python train.py --d_expert=64 --init_std_router=0.00981 --norm_eps=1e-05 --rope_theta=10000.0
Below are experts of layer 5 (counted from 0) of a mixture-of-experts language model. Rows are named router (the router's row for the expert), down (a neuron's output weights, with its number) and show model dimensions 0-127. Each number is 128 + 32 x the weight over its row's rms, rounded and kept within 0 to 255. Numbers have three digits each.
After each expert's rows: a language model's description of what the expert responds to. This comes from a sample of Wikipedia text that the model never trained on.

# expert 30
router:115163156117086138178148087192074105196096104092102100126080104118099134122135127141072152128131097099140077169096165151175171152105073113103143162094110083170128116154155148100119116131092075113077125118104157147107143192171134125126135098184061184136127112180147134103138129084103102181164113098091155192094134135158085125146146061146156149159092158174134137110096110127141121202149
down1:206098106108163138103131137218118170089135145107112141126146196161179140151145147155140119155167082116156149149131095140142129135143137147165076171100128119118129203118171108157177120111114122090146087122107125120088072122149159208178131128141106124060189098105132166120112080124144118137122103099150106162143085179142064152059143094098127170168097127122097143155117099098153136096208
Description: Start of place, nation or organization names, often after the, in military and geographic contexts, such as Al, United, British, Sa(skatchewan).

# expert 5
router:150082130154152120121139103130148109107141128138150158111117109115111159065204165130156113080132136160144165136113077123144142087078153134144081097128095119147185109160093079130146133145166146138080156171188093093143163142077125133058143185104125134119088108116099140122112135151157145127121222156186149173161041111080130070122099071144115120104103202168125142162109139084135089087155
down1:093181086178124116186124145082143141138164107090119127136089130119164129155060161047195172106151162142137121117096121173144114123147107145105069132203121138105172066075101103141138171104125120118116161141114088068076140164148164088142133141128114160139150108163143135143141096134094124069113063095093078139118080082209149131130146139096168124117183170122094145137097135180094119136144
Description: Verbs and verb stems in narrative sentences after he, she, was, or to, such as would, began, died, rap(ed), ass(isted).

# expert 3
router:120109119115174068149102167136155091136109055179131177122161142109171128144112174099128106114097131134164071131120140122151150150131136085104112142152176078096133184116129124132153071115108111108153094133183065172127116151198174107105125115143123185145123142148132141153186116112192136160184187127211073121072128199168124126177138069130101137128125138088159182114102134145113138080127
down0:128151159122108113059145073131176121163146169226159083118136067099126128111137114168084105116142157094152085178143075168110140085146157138130121171157107090142150115058088133100108043098099156113158092146116105122149154132149096096130180085130114151132134049155120100095115104089082125096160080110067101145081111094109099106129115161088147143135153141165112125182116106166103079120107
Description: Inner word pieces of Latinate and foreign words and place names, like vi in vicinity, iti in Curitiba, ti, ci, si.

# expert 54
router:107094151116091108118141124090159103061139116129113112127147082114123151095182189089122149104171128152168135137182106134090132140090140127189127143114091129119183111128106069109073175107175154136102124089173061064135149110093041148118162183079120083109119157081099106123110148163150161157128190138142163188167096117126082116158126127138148154082166160084122105179150142077127136082139
down0:162087132146111203113123075136124132203133136104143162091141100176059143117087108101168147124097050156150109127141147112113172116159152137122098129098169127079162140148097128088096029060171098153114117163177127136143153165119142107131136174151104140109139123162103153072118182203162115106147137165189113115121040091185124107159135133174128151165116117117131135151134125133124092105098
Description: Verbs and verb endings in infinitives and action clauses, plus following prepositions, such as distinguish, resolve, took, using, wanted, about.

# expert 19
router:186155153081120138124190111117132128194148102177131143159181134107078078125141176123123112127079129136158157085123145083105121096154114086099175173145073120126142125092171175198160178094082121148135122155087150104086139111112141143095127144087118155133140137128162110116147074110105178134136123145104155108152200088122184111199110111117063096165104117219103136155165149140140165177154
down0:113127139109105123159123158133129171144069133147145156134166135137203135099120129115147149130120105139137145123102188157091073147112113106115124174117117152082111150133126071118136174163116110089109083105163133255207103089126079118111121062137141164152101158122134121151145116076146160116118126142098107146079133167132067125106140134128071065111167091143161205116095138080157106092147
Description: Closing parentheses after birth–death dates in biography openings, closing quotes, years like 1972 or 2015, and sentence-initial He or It.

# expert 9
router:117122125132099156158084118133160107151174147166157122088089088151150156197062111156151077134079137144137140149084117177153146195198108141149083107059079086172091133141096059116147110087112106136154116099104121124102129175085174124087146140149144075114142153177134110144068121112124115102176088152043135133070119127135123121151109132133102154170108088136071162137185082148141118142146
down0:094179117117083049121184144134127107141091120134142086118106078098148130124147133146174110108157082144127110177158147163113174098182055138111163151135129123163130183163175104114098105063098116202104110129089155099106135132137208182143139117104147150129074164120142147137114071111095133095130089169140132091097083135077112143124148133102129126110072130155071168171048165111091101107151
Description: First piece of personal names, mostly foreign surnames and given names in cast lists and tables, e.g. Ag, Fern, Ed, Sul.

# expert 22
router:147105125131106157176062103125149118184135075157146186042122161142114109073070125147133129145129124147115126164054133174118146099132107166097121150129105121144132204119110119116124088133170071167115107171173159124163104166130150158170118127116138121104164129173121106114132155073130115110096172107090157128117048116069150108166101102112142098158063153041181125098165138139100142160170
down2:092116200168130109139109095205104163105090111145108125090058114125123152066120144107109103152147160121118166086135110161122141134161150131114189101127187195130141121131120171140144118151151116052094131131127147089123147151109139175108080175133113155073152153142143123118170113089162119114121088195127190092153086119195091083133163115124112157100127165193167134078090159097095074141081
Description: First pieces of words and proper names, most often the prefix un- (universities, unidentified), also pre, ab, United, and place-name starts like Ar, Tor.

# expert 1
router:166113141062124108156120089197159110108097138156120177101169107133166134108113131140180134155153176081101113105123103121178084124120122101081104207122160122080188111102126141169119057154126098146107135097167125149131159132058083121168097119166124145128117139115126170099119132139175111123089181164088126107129141106169146150116109181150067147152124089156046123147170136026106149158121
down1:160208123171107101133114147139091145159123181109118082157151082153131088120171220149180151145073158134126150096142121122093102156098127083145151141106109110111143114136196144127125143110078160115063128177098053144150160166137148077158142085132189081144159146148180147143145087093125108161130095115095151138088138105134174071216110148148076167153161127126122136160113142124113128137074
Description: Line breaks, blank cells and dash separators between rows of wiki tables such as election results, squad lists and rankings, plus list-starting words like See, Preceded.

# expert 15
router:170077163104122089144168108152096072128059098143053155171123125140093167126134159150062156117146108118123134077088153110138132160183073150127154111135165106124067124104146145154138160109091182137158136098151131125069103165147176139108169086108159128126098137106177173144147133067132154096128113091059094127088176124141127110128167088120199189122152195141086105116117157126140141181159
down3:111163095127175112147210168129118069083111151074100172121143147144141170110119130090122147092110172173129114104154144100140171176122128166089066109156118123093107118092160137126125141161098112073095164108181140199122111143147137153069158125083151081141141159135127163183161090189146076118114158172081143100137123121098185141122142110103175134158100126148053139202125104086149091165138
Description: Place names, compass words and street parts after in/the/at in geographic text, e.g. North, London, County, St in addresses.

# expert 40
router:064073092119089093141101126133172159174114134156105142099183152108091119093094067172109123158128125080112130166082113090137099117123133149139138129155134150132179164178164110130142118183104083157110090057123087127125134073155062134091179111151111140194165086133091168093188100119131083058158155152133077125165091148098086143097144121079138125133172155148127115138162167132182144167144
down1:140174100108109194157097062159151106141138094158096093144154107161156121120116140137117121192138124110166108134082172193160047134088117124109100152151174088112153161129152180110106114142091133110160109158139171092153200159093091152164147163097123098099130134103077102149133179156126119081166166076164129141136124105127172096141080198065099128158131185140181170115116098086100125106098
Description: Line-start structural marks like list-item hyphens in infobox-style lists, table pipes, heading equals signs, bullets, and the prefix pro.